Experts of a small language model: 23.4M parameters, a shared expert of 128 neurons.
Below are experts of layer 2 (counted from 0) of a mixture-of-experts language model. Rows are named router (the router's row for the expert), gate (a neuron's input weights, with its number), up (a neuron's input weights, with its number), down (a neuron's output weights, with its number) and show model dimensions 0-191. Each number is 500 + 40 x the weight over its row's rms, rounded and kept within 0 to 999. Numbers have three digits each.
Before each expert's rows: a language model's description of what the expert responds to. This comes from a sample of Wikipedia text that the model never trained on.

# expert 15
It responds to: Title and name words. Capitalized words in song, film and award titles and place names, like New, World, Grand, Rain, Silver, plus nouns like life, death, home.
router:504530544499534504462467501448504501456440492447527522496554408434512574494478466583480456478471460553530515428471491596458449474454489506514577531515510512554502483505509520516513488551489476471424480485463468450531429559397507534460490524482550442497543503471503517459543509535473526483437460583461484514523471451504548553507506451455453524513453526538404519526537434457553481499497463510463437439555467476508489501561589498459477525492543494522452500457527488489440528513473533548523494473551494472408574449497506511490519483533467553394529492550480453485513435576536472466
gate1:472459580514516491474518504469481531544472517542494521439512575485495577437518513518442520502471516508502527523483513511476533522537487440499497534530432482396402459485462467464538450457452489508446451494459508473473498484461497481561482501442572472460467448483466550522490499489480516529493526505430524469554467505485510522541552485518525476482512532570426516505460491451528450630426439480524530554441505457503465424430483535450510554443505403440553493516555562508536474499458459473587487545540576544486543484514444501545503533445498585479543496515492545504555451528497547461
up1:507420519545497512479457464515470442407495469552497479472459478449424463461503499512504476505546508476501480424505486495551466505474484525522475568529546483515505489467445522541421531487482528534498519462528548495533473540539540453467519487506491558541567563538516523497531486494512460522455437560505549547466457625518486519473513505497501491493573493364524521545517580499536486529484545556515487638527498572527549478455485456509500439534464505572522540429460396597476560550530540512519592518471471538496482540487529540497504524496477450454500477495523486479543478477481463517
down1:623512494497532610518482526462510507410542452494498443508467465539508513452445476541601475463477519508495416446527411454516460514414510519441500534469555528465450461547523532434488518462518476532469565500465512595507506524523499533463526522501529466499509582458520533559514478511537437500480522534463454564459459511489508473444499501465475494491506457459550513506469522463553446468516522590486457531549517517532541475474499510543490498601559467510518550439564523527481494533505537491530537551451482450471525482458511535532466581457570425476445477534549536514526447534495478490

# expert 31
It responds to: Sentence ends, pronouns. Sentence-final periods and closing quotes or brackets, plus the pronouns it, there, them and the conjunction but.
router:547530538487460480572511455454527455525463383501548556449441436507520445534498512484505512579530431511483441514464536505537509537466510477414480479510458471523578475525454517518577493475487546544528496439556464493527517513475488508508495476489485456483510458522475423497474429488537504509526488577529512502465535446532537527511515552551488519412579449515490560492472534505475473522524504589516480499466455558531506486543552533499503450445559544465545578488548462638521519446500499554476453474460490486538498449510451503571467473508530542481542472444544565560469499575534525527
gate0:504502474495540503421561490453525507568487485563490450562461423538488507588405465455531509504530508479474485531444546551520483542515550545504454461517524447484550569494435539533460486573503506498512481462511505448442572426562549465463528511467500543529474519496457466428535497447439448448510473532498424456462496566418474491487504481474463482533504578542531449448540483500535504545517496581530442445532448435405577525514531502487446470537485544531546506495449565558494537568548500501530501491525447486463493523490463495544519505555548564522527536523458524472450488482496514529
up0:463467502486501529498562518478529528508527601521445501511538487460465561534495476466448499468512472475499508516538545498493546481547582492446508480523530571506498520527544451493505531400539462551448479409521555527487492476554522459544454484506567429537510497510442464452454542577493477465525418482499497510426498519515495494507506529593452485539532517446530462514481527514446463442453524540500523508477457479436616529478574566487507505423572556462543496461551491521563523488467419488610560437474504525452461508489443542493544455553526512532507537459574516482504500534497511489
down0:526480469520423464516553478543470515501514515480588501498490539562552491449545497545519458542512419450463507473479434525467482503537491458508498559494421455520540412516487453452534475576542518545485519512473492417510448512478431530460540480495460497465575510539475455435449500458500541497516568515499519529537543543466542523505586523505521492470482409526472515447471552478515506541459495525532381493461476494455501469510527357459562482438493493453504526513561500489495516448478512493533511468474481466602499484450555453451554510488484547492591535524521562543554465487533498525

# expert 4
It responds to: Place and structure nouns. Nouns for places, routes, units and structures after an article or adjective, such as km, station, line, Street, area.
router:513522511513479568472460529477475540490447528458562477528569539550526583461518538428446511481454505530604544429464461442562531463567479500517539496443477453496423448510537451484562513515473498484438554570465474493565492503506511519481450528577504531482532469543508538504524448497577424456496518521543490504518536522425462497568439499458480461490482479454456472459463438420450474548507533493519502537445507495438543469468435566406521519438487516466452484479496497465552513452486471546524456530575483455579495537504564489552491526546529472551514483494519463515483477442521497450
gate0:478454547566522476514499445468513451484521448536459468491612507508501495506483444522495470492523483496506473505493494514447431456477445480507536467404465503450498525535490481531457575482470582479469472545462395462454522543495527503543480497485444532494509518536476475492505495467519474539509555436492490519470506517513531476548436407520552529466586581454481507535531459503539482544480570483446559590521455528467538627476503419500470452515441514522431495547536515471496496507532538477527489553556538511472478512533486419493505485541548443430502588501515475452519479492389528510
up0:511483590507545513448520465476463525519561579564491623462397531449511516483494446466522516428541495446497479440519544452485474465489463480508449490453468528514489477469463478483513514506487520468504434485482488465557486534487556538515568520501535471437492500487460527474456542432481506563470505412533479551483507444452497501502462467509497581415496537514460527438542476451420481479452506482509530473514472520436600520486560504468563463486423551493516496455516419522502507419514545500554459523475536536437563496559553497519504584586504492538434541472481529498525504491527500483
down0:422455453539487485468516463514471497444512405489487527498468489493524473463495460526544460511549462510471456449463554545543462447517476567455485551495564520480490476518503518493431462549553475522470527464513473507454523492458464485466486500526530543489530558509471495431421530489529515441462524416469484493572502530479495472530611519482534554530388497486454484520412554515482565610503481480466522518458447453457572550466520470469579490507536444543476485528575529472461508507525480429509544582494522540448487503535481507502441495467462440466480544485544470415501562526517533572

# expert 30
It responds to: Commas and conjunctions. Commas, and, or, but, and clause starters like that, which, who, he, she, joining list items and clauses in prose.
router:527513560518487454458505440445503468482555589503498494487526500527453504526527460570495521468539483512487504516476553544529503479530471474470467517463530481424543452504461476460520431453558490502520545504538471550511576533457482483503510460481498474564538544469487512439449531538494498420531539500531511488476523447547516487530508577459563527439537418416494515454480514508470553460509518494472573448538561530503450516467548432464390504512563418540441542464460444495451478562489533506473490534457446526564557528542418492575490579523493522501539500455504579545517465456430480545
gate0:431597520415484530459468532436484526483453467474463452505518493479504507480414544532509512412516479491466471450494544522534487572463525509477484493504440481578461566486502530491476569514500422584537509491538453460531503538501496491537544603435502503615563410508552515486488509486504487493425569463401480504520505572477529510482545522539474499522482459494454511557544467494479528432438511513491470481523506461525492489456516428568425480534506484495535463511516491522524491498494501491470585434502484470492461437465502546467504509539442463465490464451452577543513490565539502436
up0:521525471512526482551519470480499496518492528481471531495423466502545457508500561462420473519484550519530400506472459493514540494523470559462494538477492542500493599553503530500521500596492517456510471471445487553539448544526532502419480513513490524530581481411549531509372542526458530547458472519485498519474455435542566458444523501499513503475509496529555464445566492477530591512527528521503560596504505484462515531496464448527471499406529440481497455545496442470479555514437511559516458586436516552470512494525511435530470423528518483541493480505549500514588518540493464444
down0:516438533514506523430524466549480544519605446499555459506506432435483552473592510515515454514478559488498547493517558503501530541457454522556580548485468429512456407433432549528499541503509471526496516530441464528502492448439548490555548500492495478458448474430514534541477442497430456496481544522505499455464439514524429441516559460474512510436484483543482526448498471522465489483495478465514537430456529467510497497495548460485443464530505494533486526508430527549492526476536521496515488452552464510535483520488540492521628521509546578420515449427537554516432523550441473492